config.yaml
n_layer: 8
d_model: 256
n_experts: 256
experts_per_token: 8
d_expert: 32
d_shared_expert: 0
activation: "swiglu"
moe_layers: [1, 2, 3, 4, 5, 6, 7]
router_score: "softmax"
normalize_top_k: false
routed_scale: 9.64
balance_loss: 0.00229
balance_bias: false
router_z_loss: 0.0001
router_bias: true
init_std_router: 0.00877
lr_router: 0.00237
vocab_size: 5404
norm: "layernorm"
norm_eps: 1e-05
tie_embeddings: false
optimizer: "muon_variant"
lr: 0.00968
beta1: 0.9
batch_tokens: [131072, 262144, 393216]
seq_len: 1024
train_tokens: 1147000000
steps: 4399
dataset: "wikipedia_en"
Below are experts of layer 2 (counted from 0) of a mixture-of-experts language model. Rows are named router (the router's row for the expert), gate (a neuron's input weights, with its number), up (a neuron's input weights, with its number) and show model dimensions 192-255. Each number is 128 + 32 x the weight over its row's rms, rounded and kept within 0 to 255. Numbers have three digits each.
After each expert's rows: a language model's description of what the expert responds to. This comes from a sample of Wikipedia text that the model never trained on.

# expert 20
router:118150161139125112139127175093087072148158095149123092133126111161152123170149187141116189108107128156097105133109149079100153128146203115157187155105104139136086065128125118089162152157103097
gate0:090196161144171125100076148138141031143148101198118080089157101195131144140103156101142149086142151113120137155117229122105168152076128115170136164082166134112112060151115072165107149092157097
up0:139091108108156119114123171111140093138161153134112137086104141119125136138127167101148112098164111089127080139160130135139113113128110107134173128128107113194142057105153177086084082149181126
It responds to: Plural or final word pieces ending sports team and event names, such as Bruins, Chiefs, Wanderers, Commonwealth Games, League, Cup.

# expert 32
router:114129190139101124170181143071123084157126123199109109142162136144114083151160138130144120143141088063089082101161155146069187094175144098185176130096099122158174126146133166108115144197146100
gate0:096180208129138137128131077145126128144150122194147164132186110173104106157187116236162185117113142096081087179118138084140105077079147135215144147099105152133173119098145146129138101115150083
up0:097215194123119141077112105148095077149159139168155162082152108182087081181124143234134124137115160126127143190091110097158115128102115125203114156142042175148139144139139084134149122118112094
It responds to: Single initial consonant pieces, mostly m, w, r, f, h, beginning a word split into pieces, as in smart, permits, smoking.

# expert 54
router:121102119119088167172170126055117108122144097129108074151146186096122093161151124136137127190120125140118100108194191123082154127190121149152143082090117117118104117146127133115135166155122131
gate3:145167124124138103096176151095126165175201133091132186133054118161155133108106107129144156115076158187134118175144130178121157202170094117113077089108177133079127139170129166156140102126110106
up3:110104101112196102102186122104128104186183150090149190108093126126135112122075120106157107140089137144138144148173100152127212169165106125132071103106168145076113166143132156133114075144081130
It responds to: First pieces of ordinary content words after articles or prepositions, such as sim in simple, pop in populated, form, class, sign.

# expert 61
router:112184142119121208163176109114107135180111095095144104162094153065106100132096154068163084179168073152088103138165189050104157181157129153147122085140150110152099140124182091140123152115092081
gate0:124170163075085192134133111081127116080166124152116125153118125134177103191113167161132091136129158166086129099142100118159122145116143106127149119126152111143069112102116121090109136145174109
up0:120112125182098121082219142135089107143118130163168123107100116104148201177160119131114078115143174126101123156109120133142111073104112180193122131134138117100165122110104104107128189139118186
It responds to: First piece of a capitalized proper name after a preposition, comma, or table bar, such as El Espinal, Los Angeles, Greg.

# expert 7
router:118119150099086142089128133100110091128168120136179092118117169050144099158162147153139118170131111130098091157176164095083152138104138106134140131163073104133148065099171184141114142125117136
gate3:058110128158164146077078149150070106101129126170155107119149124101130094090127159183121161121073140095129125132084168143121129139120116146096137120079133105109114093162102119110108153154151127
up3:088162126149181201111121102154122144117100141141150123090107120122147119058169149192145118113154134092116122164102151125157137147117151102112149120071160094085050109223092127099101124146127124
It responds to: Capital-letter codes and symbols in tables and coordinates, such as the ° in °F, country codes, and positions DF, MF, FW.

# expert 34
router:129077132109129132111176137122135120190160144155126142161149132132131074128149145117105085155101099096091100112144128123054180120159166104129150130071163146166125141162108121110150122160109146
gate3:188156137112156104073117083127100089118184140104179132056130134160180121127173134107107100166093088077126080203105171114137184080177176183153137121093159147178092090131143143103153109153130119
up3:124098187107145147034121100119070133098080114070208113079092162128183176160152125079117100152093110083168140155108175156125133119116179124140123118135127122181079103149162182071139128137082117
It responds to: Lone f, j, F and q pieces inside or starting words and math symbols, such as Dum-f-ries, butter-f-ly, con-j-unction, homomorphism f.

# expert 53
router:124157117120107121132141162118098102092104090168130047136138119095101082193198180117150144133103057139114104104122163099116171072157133106100167114070105109101144146126078136134184161131076098
gate0:124122126132082131103143170133095138076073052160092094117103096210117127161183131141114177053093108089101125125096179161176149170121106099093153115092102133082132091070138094162138138095105109
up0:166139122170146140107170143129166113123165099160079108149168147129116117155083143118105158146126187139109115128187147106112120125059178199184052121153146146153102068191142159087132103129138173
It responds to: Capital letters or first pieces that begin proper names and titles, such as S, F, Mar, West, South, as in San Marino, New York.

# expert 27
router:099157116103102115148153120095113110197164091175104111168079155106120110121198162113096111190174110129106097137133163101113170152103139142118172112110087055108098093068154122142134197158137145
gate3:160101121119124113130147178125137143131169166126163113118112198107145174125086119160111193102108173196117131182064201087099131135128155056216142122182150159150107162114084154129095128096120140
up3:130112135087117140086173109099134077140142117156116160147071101113144136143121168162145126140124112108128122122156169148172152148126118128058094093116046134186178061116068129155138144118168136
It responds to: Opening brackets and quotes before added details in infoboxes and lists, such as "(CET)", "(age 52)", "(145 m)", "(1887–1918)".

# expert 9
router:083136150087082157139139155053103132149182115154156104171135174118113089124170143185156155149134124199092107147145137120109151118168147164165131129114136128128128126107091111091128168143081096
gate3:084124081115107140045144153106096165122099106112169146117165105175127101125157131146160161137126143159121130119146073130144161151190113138141178096076124166127110156090092150078139109091102125
up3:084186120102121191103087137124089140106049123125110105183127116143155103124175123147156116109133128109131131119136178062098149140168134148164142101093123173138112144049010138079157048139114089
It responds to: Dollar signs and backslashes in LaTeX math, plus the first pieces of technical nouns such as "function", "const", "disc", "applic".

# expert 24
router:084125142123059119117125180129086100158164108143149107127107188132131100153116175104174157170097110122097109074148137112025185122100197163120129122145119124042126102144106125117122150166133112
gate0:113167082079147120127122127140186120122091095119152096109098143156154138162095123102216130145112075089143119176155138081068153190122207098156153111158130113175215118136175083051123166153130155
up0:168174128093099158109139106136131137101151123077161106146159156137122095116153118125126164147122152152186120118126072095113108202117118161095151135173069118160180100111128162113110163089091137
It responds to: Capital letters inside acronyms and all-caps abbreviations, such as the V in COVID, CE in UNICEF, AF in RAAF.

# expert 26
router:118100145122100128160136137084112135135135129167105113132131145122132071131105172144106117165140088120085101123181141123049190086170124147174162133106153097123166160128138112106167125142135105
gate3:147119116165150142143116153058183121159166132113187125173082112098152139147144123080146153174160067164090098111118098151098171156113121154133102154085179138122097135136182114167141120153119087
up3:097104078168151168098084089128089126140106142084154144101089130207150157112145197199108081132128108074143146114162105181103086170128130201102167155115149139124144138118108175209102145136129151
It responds to: Tokens starting a line: list dashes in infobox-style lists, table pipes, heading equals signs, and Preceded/Succeeded, Website, Species labels.

# expert 3
router:096093101107114163170116143078093095156144053143118116155136163137139103116148177189141100142128140138091095134148121110137149109151133107137145127106095069103123091125135133109173166176108108
gate3:075125162121150162167125157156088102106128081153148142092159085079093106131125099120160163125156115118119120108061183125144144105098093156141103133091100108122085077109118107081138124116146122
up3:145156082120148141129135131118138141103168114203158176112129134150150142149183144066102113177147146161150093135131122081149117091126109083101068099181173113130122116180102135171129092130135125
It responds to: Function words in the middle of a clause, mostly "it", "then", "later", "also", "still" and copulas, as in "by then", "calling it".